From a checkpoint of a small mixture-of-experts model trained on Wikipedia: a shared expert of 640 neurons.
Below are experts of layer 5 (counted from 0) of a mixture-of-experts language model. Rows are named router (the router's row for the expert), up (a neuron's input weights, with its number) and show model dimensions 0-63. Each number is 128 + 24 x the weight over its row's rms, rounded and kept within 0 to 255. Numbers have three digits each.
Before each expert's rows: "gets" lists some tokens that make up at least twice as much of what it gets as of all text. This comes from a sample of Wikipedia text that the model never trained on. Tokens count by the router's weight.

# expert 8
gets: "fac", "par", "fic", "mod", "med", "Par"
router:093085121181072136115169149137161151113132173123104145100124128150145180149141138125086140113178140116112098114082118130168132150113129166150140126101114105097135113124106139117128127181122137
up0:114130121096121151129094117117127109168100149132105122121082101155121137104172146057130102109123118141074112135117142143111103166154156083121108166106110122096092138119145130132086134144117127
up1:126084141128118141156149122149106156171146152126117102141105145091103102119078150145113134110120103151111134073126140131131107127177141151125101139124113131110144134119115114146137155134144118
up2:118088152097165123147105137121147160092116120180152110131155112126145104125127126142117148135169139106114108105115092096114150127126209108088081170141130149090146122099104103105109121136114104
up3:107085159128109150116108069109152101148141110141127136125129117125131186123123133089127146110129198151129107103107130130144141153094112112110187081120151129152121147126140107096114110144138077
up4:080127103100147135122119092135114106138146086132125150151131115124108128103127108117103148117110160091138111118160117147145161105094102138111147152176141117124120130109179165161139140109150086
up5:124126115121166130144137134151107117090150103129145111114142133142128139129104087150138127103120112145125136078202100135154121123119142116126164177130104151119114103114134136117112153110094137
up6:147130047132141162094151166115114130133124120080126138103124102113104115137105135132129144088104123146117132101098111110147175128148133154116117126110124094153127163090083160112142099110145145
up7:130150152138143122117143159136172090137127132092106145144141134126095166068103111140156118131117160131106147106158133156078105110115112103131171157160152158140152140078111076128124112117122118
up8:131152112150072090117121112117135097108139162147139120157180130096146119135164111132128117104126122149094112119108149168149132126124152096103125153094114106155112154127112151149075102110112064
up9:143079095101150158083153140150107134145127116101124129122139130113103136080117071133134092129152156124179142094096109123136104140122129158116131135138128094106092082122116115128130101144106117
up10:096139117125115145124154157122121099124106117106109148128127082129173120115106161099133117169088102158109117110123121127116119123123102117143136088165085150164109116118092141116158079141098144
up11:079110176155120151117128120175161126144171097125130143122079118121114137148117103117152108132170135131131134145153145075156137092157111116123117109116102132117118144138116188126141127125154133
up12:127098126126105109128155102082139116140121173113160140113097111188166124081116130133119176150170095159138131069130138134127114163153147160138094154136154077131141130164111133149135156138172122
up13:083132138098110127135116139121156123128099112094099107175151147169165134092096142150081124126131121155097120129094149131171107142112115102117129126150131160073119105187169151148126140141118124
up14:117096137133136125149114096116144116104142111159097113142135141092122133080101119123133099142179170045137082093102136096112126134132129143102160129083120175093091115147113109143110124152125123
up15:146161140142129105136142133145199069112168131193117116092081065138125161134124132079156170138112133147202127145123130153140140132106119117129151132129140142091130115130125110119107146114141148
up16:121130092120141126123101085121134124115142138140158127118115113136174148151153124133134131110083198137093128099118126132114149142170142068130108142109136170104120131157169151104115180131116116
up17:156130132108145121106141134167143102169124137121123062096172125153149138151147090102102103091151143121108160116076110115157159153158094110096110126142119107103118089131114110143118116101118094
up18:090140129103115124177112119054083121123134110119099137105124147118114135129157188125152144141139129133153160140136108132146107101106135133075121097148130111152084137153186127107084155148173159
up19:099142095104145109135120126139109175138152136112149118133102096179081125135125149154127108122134166103134130158118106136134135148165137134151135154107118151121084134117196114158126155152109128
up20:120125161165155107120097096127138134127147111156094153091107151116105068125078104107103109123128115151107098133090143139123099148084183103141101126144146135092100127146173099116138108126094152
up21:095103098155112156159123119157147145102110131137120135092115152149160126142094113100129120144152140130138167171088128193120145122113106119122123094106106133124119106152127169123133127162086157
up22:127092111105147156137124134178127111115117128164142139139152198140102144181162172118121095108165086109135110092161140107117129138092140166148124154106087159166141122137086132128120122135149117
up23:093102089141125139116143129155115179067124143147153119132131156128145154153126125112095099137071120150128161134092120133157141100119121169132125126146121124090125122094168116161172140122132133
up24:143134144103135119159131156135189145171172145095161116132119136103122147162121107144096147108123123156111120117140097147134103108114118099147163160169118127150121148117088147107117114159156145
up25:121113133156101109103141131140154139127097154109105121115109146136164135159162124162130143139153141104117132159108126124146085107142112092102108121145155125126139117111176134177131132141159192
up26:123127157191188141121086140115147115147131128140131149058131111128098157087110120134103139119137123098111171127146123162128143108117112157110102135101138148125143152135215121170141155094124102
up27:120153143118141120145107153127158162150123108144159124169133123083149078094115138155066150137117127125136143121092113128166108141157164123114152109094181145134164147144126120122188140133153127
up28:151137151161150140121116124098177141161145087148096141121098107113171089112144152113145125126102102136118105139113179083125109157165127117109114086148067147122168122148178120136114125136103133
up29:084100161140129112154151079106133140123151117129139121120100093102080129127117162135091106146096129130195073145108146133120078142126187134137115122156094116156100123108167142117120146156163112
up30:151126112159134123110157099200131133153148135117201116115086120142080103138133122146144151121145115164116139112118112188142105104123118157144135139152121141087159101146147163102125140145127140
up31:099161124163119117085150112093131142129155081165163130112071112121128123052139134119109125137097138102146125098105144141092137145116133132140145126101117152107169126169154098124110124102092160
up32:163125113130121125130132143125103152135158120129123081187115115089157145131129101175115142126133147134128142110121149190107087163137145137174130122105135139194088106155144131132116167089119156
up33:073111098094107200114122116123118154130126111125152149107140073130119128134126174120133124098163113118132166137156153137124112132169094160137167117111086156126138119157079155158132092111067146
up34:152151132121121161172119116137102112138093123107096090142146143123112113140115166138090105156112169113107163151152169134092122113122141187112096131145145122137114147130133117102111141143156142
up35:113100098133137128118108127127104116159144125120135123128132151167124135089120072139148125161138117168089104127123113164078128131139148153121139164112109124145154079135158097166122123121121161
up36:146135121170109152125131125125138112119144139096102095107093117085134169114144144126151124145146134108133127124137094151141123102128145144153078122130161162130152172154118148127078100124131180
up37:132112144102155160107112112107140136101145121120108133127134100139131146128087162157140094108167148150138132154142084114159132123148134158171112140112102135151106097113101143137068086124105134
up38:099138136105147183126164141104126114144132131112176132138134130105120162138099140118104174136128141149104162156181119128150146135132135187144142132124121114112145151105143123141129163162106181
up39:072129118126153141129172130171104124092104088111101111134124149135152115137119119085150138133095101106149115140119122153157119135180149177107142088099139081120130126143169119132169122140127115
up40:146097127166158135047149169115153086110153146114122160135131134123122119131134138158169100138131114121090118115086143130170135157141119116159082143101130147129142133121102144146160103182138172
up41:124108134125155145132128129116126145135148134113119098135132138158151157128120159132135140139104126108112128060119103143139183128114159134155123136089132120109175107136143136095093145101110137
up42:133110126160113110151131159171129152136107100103117155158131159138105141144161091155133104095093121158129132142128146103139092143134092123176092122144160083132074086120118155124121122138169145
up43:135131159092180148128166137126098109131111115182118116074090130133194155101117163100133140158123114121150127165112144121163136165127117129111109175153141123098130142166142107138079116160112144
up44:086117109134136144129111160092157154150142197143140125079109131133112105106133140173137161113137128150136121124085123147143110144125115142140144135127114071136156146181155132105152163152126102
up45:136162103118115108124090126173143098085084145125112129115135134105155146172143145128143154113108120126148168167118084130143150143127102139143145159096127072108131126084128107067107101111116158
up46:146101178112106173090171099127143157105140122115085152111130125152141136097108137131150128102114076094138097139140115109141117126158143130129097155080133115127167139136110159156185118112120117
up47:133175162154086133180129086190149137140162120135125095112148094149176142141107165144125099105151161135136161075138110160147124126115166145120133132149107132129131105132084109177137137119101129
up48:162120109127111153069126111103117113137125127149147139126115130112068162157103123129102142118149134089103132128130149137175161175111148157167132138095129144134096174186108087164113110116124165
up49:154121162100116168094091140147125109129165124104078130122119145103093163129120075145092110163128081133114111080140123153124120131112100142129134155130083142079118083165094115088145179118117142
up50:125113128113135151157132140151143128106107099157119147125173154119107150097151131138141151174156124124145121097117087165112107143092169094155100104161163119161139124083146125104083132127076151
up51:139118062080113133137142143136155119134165125137139140115172128155081139138152114149157162113149115176149154113127152109147126138136138128164180092103103123109131146099161138117124096111121079
up52:139156130148101101099138127134137143124102117160169119112135110136129166090096128083093164135092118138122113066154156124111091087147105168151127139155129134104117133169142146103121150149130134
up53:095099135135117105131087149131124136111116166184139144130088139116124115107139100173164119141145138169132125157136089089125158142162150120152132145146136103103131123163102162108153095141118158
up54:133144122185105160115095082121134128079130155149075111137127107124179117107134135101109110155116132124112089177116125122143120093120176081124134149076106168141134146138159111145138129130106097
up55:139123145109166155068117106143161121162182144101111095134132119158116142185144151102129119183149092164117144137141173146147129134129130115095153083141127173141133113144141136142140156141142146
up56:096174134124112119117102105147121160094130102111136089124110108129131167080146101114121152100165139081102119132121144148146093194166092143151151133096119125149094110112153135125120135167118089
up57:115158141123111132093169122111127075137137144148111107108096128101137129085125109187137109118105141101117138114126146164168114113118104162165080185109134165143163098125132116143115137120096115
up58:124100066067140116153173119172123147137081113116167140141120158152134144155123104124121172119110109122098109166126130130106136152109088134131126163151107106113092100110116133150149134128174116
up59:115094155098101123151114118113085112136114132130130147108101097119152144106121131097163136099117123145133100127131097117145109084102130123099180132068114122141122129148166118127145082105122105
up60:145130131097145116159133166149128142101137115145165135144136153149123090168102147114114110115110155155113083098097147080107113152085132143101141140124154132113129161103095133139146189148096103
up61:121125168114097102132124139151160101091118101162139104148163147102160094142128153103102124099155142120123132086132144158165123133139121123131118124123114174108106166083128143185118185110117117
up62:122095131151100108069131174137152114137162159139143151138138093125149129120048138121122113109125163100098112116127134152118155133142098170111113171116120119125117094105143128150127132168176079
up63:124111136140128145162115127098123116124181142118101159139110137127099114116184114084092146135130133145131170102143117139137172129134123137153130125106175156140134133129153122106123095102162143
up64:126129134126118120121160105140161145136137140178108098163124120154098176107123132141132159110142079101129106117123156073154157088118112108145116113128123136131141133169135127174116145185122111
up65:148065133110107120146137128132150161148081152125077104158107138155176147129111143112145104173091132129124076126143121077127103111130135133137116125136121142123157161118135083139123077143166110
up66:140112116126134110124093153135116112079188127126181127119124129136156149106144169150121125197085141126167177121085121091126173106143146122105149127130124122113155162176123146108112148142084130
up67:098112154158161148106157155116198159132125115155102131102120131137130161118123121129136125131127129097149158074107156153086164106106117150136141117108165119125142138106132109122093129124186117
up68:120129147121135134114143127168121126110127100134172140118107153121139170128086128149143141130141157121098153083142121131124128145144143175111077136131139137118148093119142139140124140151135127
up69:123124131136143110170120136158122143149123120114143145108092131175105144144091162113054142143122131132071151122109108151132160105096114108168115152161112134123095136095082144145139162169153094
up70:123147102138127117184122164138123108153118140119117154133145073165157171115122127132128081085124155127167141142162100166117118156126151130151088122084144134099125106146080107110122136107124067
up71:128102122111105129123134136135135138097122102136111132141093145152170116101131157155075124134111118105130133111106146120132168089127135109133141108100137137148144157152124123143117155099141113
up72:136105141163099170131109126120126155128131114139186149134178125120137145131122142097127132106126136139137110084126133115192138149098134148079109121128106108162139146142106124108112135142163077
up73:114088123135090155151077090162140164122140181147119095095112138111157120164138163116159118134105144112124135170144067153127148100125109119116141126108127107147129113134172142106087150127080104
up74:106146112103173138086130112143152115133147140110103147113183109122124131146111169148090134123144127127114109132172169091088102136107155115142155151136109131108138106128091093109136137133118131
up75:101136119074160153135169153139113072168179141163163145127110121135098145148130106159134128114114183136105113149157113157152143096115147110118110097113174121107164126098123121134160116098130111
up76:119103157108146125119147123110155148151122158168101131130142184118076174114115132141123090116116088102132177159131100168112096132108125085119152104107081136110104136176147124106164130115066135
up77:147156106128085104120138103121179155118135135184096132127116140154086177112119132111124133115126134145141093123081099155118166069103142110107087125154124123095132112142139084108069153113114134
up78:143124108164082163147161134129152154087156164105108136138127132083086100129172098064141129151145096147159134166133123105136129155152129130102132141155104141137132110119154094176121172137131127
up79:158140126070114176139108127175133075154158154108138126184116100135139158136076059137132156152137140112141149114075156115126120136129149157138126122126118127155142114155114069120138124133152106
up80:108141139091076080149123089135160145108091148128114118136110134172111120100130148141149107149157156135098110160116120136129121162106151150137125096120149148082138085151111103106122121092121107
up81:124153047108134141135167131155081119128121111100163156163134139126164125097180144138116117102111130130130135104119114175122127149125157129143106133134108104062109088113069130132128125126149131
up82:099114108119125184136137095129142124170184121151098171139095073098152100126117176147113134108168106115141153122129099130107133139169129158135146144165133167098132121140139107105158132119130104
up83:122109146159129146095170129086090125158143141179111138130115143131129125128149131142130103139135150168125130117088141131099128159123107132183167172157170162148113177108130129156136089148122131
up84:112110114144159137080122071112094182182144123120164162113109095143078142117161181075140096120108101129138146139087119169154161147132106114144125127112119121143128131150132162172129130082120117
up85:101119093111130126117090123147149097143077142081107141134087167157106113165126082127157113156160103111124164119090147140144201112130133096122137114112091143120118126107110120134154103112097065
up86:121153129123098134112120114124149100145157103128103167115105166176146165169134097149126095131148157099142159150132146130150144115123159118119185091133090111168096115138115130109130152093176158
up87:107133131186097124161125137167120124093137117123120171113142128138112084138089110132127086087125146100110137084126088141161120147087113149121137113139089106126134106120080110119127083160115135
up88:106130084120138140173122169133152105160131105120116122141097144126129144143160104105175110127153113181132140112119121108140144131097141116136129102118118127089123142108120079167100149143122123
up89:098114115131109111138105108122126149156121134145147114094157130155134113133098103111098111123133112134134141163150102165109129095106136127117162100119158144110094139131136100141129127099172131
up90:112092131153091116131121103112182149123135126131119113098149134129111178121121094120071134131103160126122160145123126097095172118128103111153076168097124134109125106134111137111131129123156107
up91:093126132138155120139105126119128079095129142102157153148131121193113166098118082140143159128149110126129131119158136147143145111126118107152144135155113142081119094156129097125123119140144135
up92:137107120147154152119098126125146103120119151126141128108197160198124111142109154140133137122135120154103130130117132156107119147130133152173125153109135102124092129158153110123140094159164106
up93:122150150146100073126125157079105121178178174112127141109131161124137158114151119134117128126157140139119148104155152100168123148111153147107123142138116102138107101103109098108109131111113126
up94:165112061152116128125151122137151123128148169113119119109144137092116141107145124161115091104091144137166126172133113145126153148111157157143153178182109153147139151126130105137136112110091171
up95:142139095116109113083112197165148119148108138108149123099143163106122121124159122123163110114148171143156160137135140114129144123084093105145123133119116129109144128088100140167169152146139153
up96:115105132132110152147142152080119158155142167134136116123113104134097148124116150068127110090094137149144091091115093092118157148145124152117153143133162128104139144113126143103153099122113096
up97:128132122144117145128121125115124105133132147146148075144142143128119135103118151158119133076097132106197121137158100168087128141140101121120102175114149091101139154148131159112127154123119164
up98:079120123152085148132118107138102130116131138149127156151130134080148137124130153111168120102167155104105097113130155123169160144129105069094118124096131090079120143079144130154154124091097131